python train.py --moe_layers=[1, 2, 3, 4, 5, 6, 7, 8, 9, 10, 11] --n_groups=8 --norm_place="pre" --positions="rope" --init_std_o=0.0 --init_std_down=0.0 --decay_shape="sqrt"
Below are experts of layer 8 (counted from 0) of a mixture-of-experts language model. Rows are named router (the router's row for the expert), down (a neuron's output weights, with its number) and show model dimensions 80-119. Each number is 128 + 32 x the weight over its row's rms, rounded and kept within 0 to 255. Numbers have three digits each.
Before each expert's rows: "comes before" lists some tokens at least twice as common just after its tokens as in all text. This comes from a sample of Wikipedia text that the model never trained on. Tokens count by the router's weight.

# expert 5
comes before: "-", "|", "=", "==", "===", "S"
router:138155208119079188153154149156117115112148123165160142092124118123128056122116127130113094103182169143101151152148095126
down0:121131068093044136106159202131147115152107097137158129183105136115130121215176047109074151114143146069112143127142143116
down1:157135154170084199118097102152152144108107153093143129121124116091082128146112097187158102103127182217132099127143155137
down2:156120131170151135118118019117172086155128125126062075161092091134071160133114067117130174108121083149122113133139124093
down3:156181148112128131165094118133100120167132043113125149150083133105136145155173137127139125177132145104087085179031169154
down4:137119104131176084131143169124085143156110209145160202142136139145134099150110113198149143119106095121153162069117169151
down5:089144145167103119149152152140119168151131091148137162149086178144166160125133059194070153143152100142085138104145127099
down6:117088134128149099089182130170087144127109118144178114182127113091112134071130152197147112090096106122146099138121113134
down7:057100146130131158119080142098174163143087158131139112111086114125145125137150140143128096178135146097120120047130138127
down8:168112159172141118130104084114141113148157110175116149116131197098064127154124160099126112131095109124153161099133184117
down9:126178119169099099108138106160117151126127126161139075157107165087089149124131129125072135116116124074101140059105131142
down10:242090086123099089096121105141122074142103106160132090130151132128063148096067112163129191097092121120160120102104074119
down11:130138142077150107190141144109188146121158085102125134122049125158128110081091132091143107153123107149135086126118117130
down12:156117107096123153124131110154054111182066143134176134100127122120072053158121164135114150136185117108110142139161070142
down13:164154132070083128135148110164189195110067154121147078152167157125141180137105111149141105168094037134075147086112148101
down14:195125089056119146099172172112102152096085103120118075122114114139147136127153092182107130107104095070096128120106142128
down15:089107084130097171063111112137121060052093120134107165125124114112086209166130105120129136103129135146162093195090110124
down16:039100176174135124219105115054112121121129084115102225145133164146201167091071073104124132139080083140142157122100129099
down17:166151176178138043161160098119189112119151131148117157086103140105130113136058149120124128133137146107130132161162151091
down18:104118124183135107154140117104102193136144097166149147115145109139116076132156110068145142127134158106148088103161118106
down19:201086138126135117169091087143136141130116139086163087072193073142104154166134129128115125219110101083074168153111172135
down20:114119137124149166168103139111201105080125142198116143110131127159098135119169113107174106109173185163108103145080196109
down21:066142176106197147137166123119111146173120179134118210115151139162130122135117083095123058113100133155072127156171145093
down22:194089128135103076107101125144140122121103114151104145080154110163115151116161195138139104151096117097079125049123130069
down23:133151097127166079168121128161138088129115116142111117122140122138103141118145113109059165118151119115158185137162097208
down24:115102044185084127160121130104115134128124150131147143166108181153152145089133156152092156109115158120208124212125151151
down25:204111064107112091170130131137112109126119126080136130093135108165135100138097101134197114152108079175110139112103139197
down26:217129128099128042104124151158174126146098114063179129107126166106128172115151154147143130196068138075172180142120153167
down27:213178189112176122132119134154119108144126122134162052192091087096163155132181161170131149116162102071131134150147159127
down28:107138072187095139182131157124096099108112070136078170098092137109117123140123154164165124114154146133097173105129153133
down29:179144104046094128054138058106154063112158122168099123159118135178105112112101130130140132126094113170179148078111181098
down30:127055116131097155158102151101086134116090132173142102130141123110120168127109108089122185183080109092103118071143084131
down31:193147105103134114086106159099166120129119119073162151105135078100102151144145180169169086147100113138108108137114182111
down32:252185143122100160151148113124157114101098148095154128150183125114051115153133122115075210093150106096145126128107156142
down33:177060132148119112119146134120176125135119154108075120098127101103114135149093153106131102088172160124151133116131163140
down34:086131089083226121159116168158115112126119091153141118123111194080104113128155165073205100076120129189126122157162108109
down35:158154126074135120181120067143133139192131181123129090116135126103104096061064140125162135125125156084117067124101085127
down36:181123143104076144127216125106120166110197119126159102107104150137129109148169130105176146096114094185101138139139157142
down37:157108179128133062143142131116132139203164135132130105139156157105134162147191112170191079197146060140099101150157147088
down38:112156136168132200105113115174097128101152115105121145144103152112121143128124121203103130131129046138131098116112163076
down39:157131115117096125160108137106121136130102150116096111174122124134173098181145156179120132124072145126185105081144138078
down40:129162105172127169131154110181134134120097146077090098112107119108144210075176157115137134152160099131050094178104135127
down41:147130164100133071146095153163133118071114088155113156145094110099072146151126145113137151114117105111093113130148150158
down42:083128153113148114108104114136145101097132124117122097171137138159166152119155124127107090155136131149159212104140067123
down43:160140134175137117175120094114085136091141036176091082123206136116158071079130158114163145138150129125104109159142121160
down44:094119093151153133164138070133082138090183116180129163136140153094103186135134137105172119156100117108133174106121089148
down45:126145099167107154099156116106080138075132114127116135117193130111135121112151214067113086195126109096109157110118147149
down46:102125117151116107136133086111115098106127133140130072116105131138158170125136135163147073189142130081122133053096086159
down47:174164094104070125158104108121126136170091070186087090112131153174148143172171100122098149100109111106118113058152155078
down48:107094083118057065147100111050124148108130117111146173123148170180102149130121137127138185147059123140211093098116093196
down49:119108134081134135113150177110142097157133177143161127124130090137083122049050139093116170152126160143178148144121121131
down50:133111094109149149143123161113085120093116136114162129149074162168163134113114141142093146150117114081179148123133170126
down51:143120171148111112141163122062140088133139195095153108066126034129108098114150137110105107123143187163095087146160085160
down52:132124075128130122144116104182138083109148153062152089122151093129124129127121154127177086159125133137090060120151127096
down53:193101108081111123127078122168151151136150116117080069160150156152145116125127100092156114082151090138157145112057126093
down54:156127063121114094146178100135144083072129111156113091112158160183136130139135122143111196195123129183200167119090098124
down55:175078149166141083133123171117093127126104123121116140124193107126073117130148148087115133107132103173117123130119079077
down56:164095133184115120150108139086136133169179097131105123223172120148113151196160128139113109174134140154096075144082128117
down57:157154092129122075124138080138090082084073079155093134104141108154141133147145090139146136116097119135172147197109159149
down58:131076120123161138128119131171143094078133154160091110155122095071139178063095172132159120156042186160117136153106143084
down59:136138126077101100163135150129097135150110103148133173114140096149105063168168111114157110181142088182114151139097156101
down60:146078112162151092146156163153125114105135164125105179128042099201073090109133124081131061128156115138163182173151124070
down61:119112111110151142103133097145141107135097126150126118135113214110160124112057168181121133075107117143147109146121128136
down62:165152165169154095105094127107159074138132189115085091126115120093181149105103117136068122115086117137119110177131183153
down63:074126137120142134167141124064087112117148131122113109080147116078124151169128110117136124129104072140092088073125160120
down64:211092153130100158132108115109133130142111135145122114138117213171075147188119162113120155107095087120086130099121149078
down65:107119176160137150162152139141121160091135148146148120118154099148171134145095164125140105133120061110075168099120164107
down66:176093137128121105142137148117127131114128223135117137138127160211130102127165164137125141108123139057140145124100163158
down67:199101076131136166144102141184035159088127173083126136146110156106095188104105138179116098137125128141161149134129111125
down68:164143203104107114107125155135098104152084138075130182185154156110129149103184122163081129051140133093112142163108202160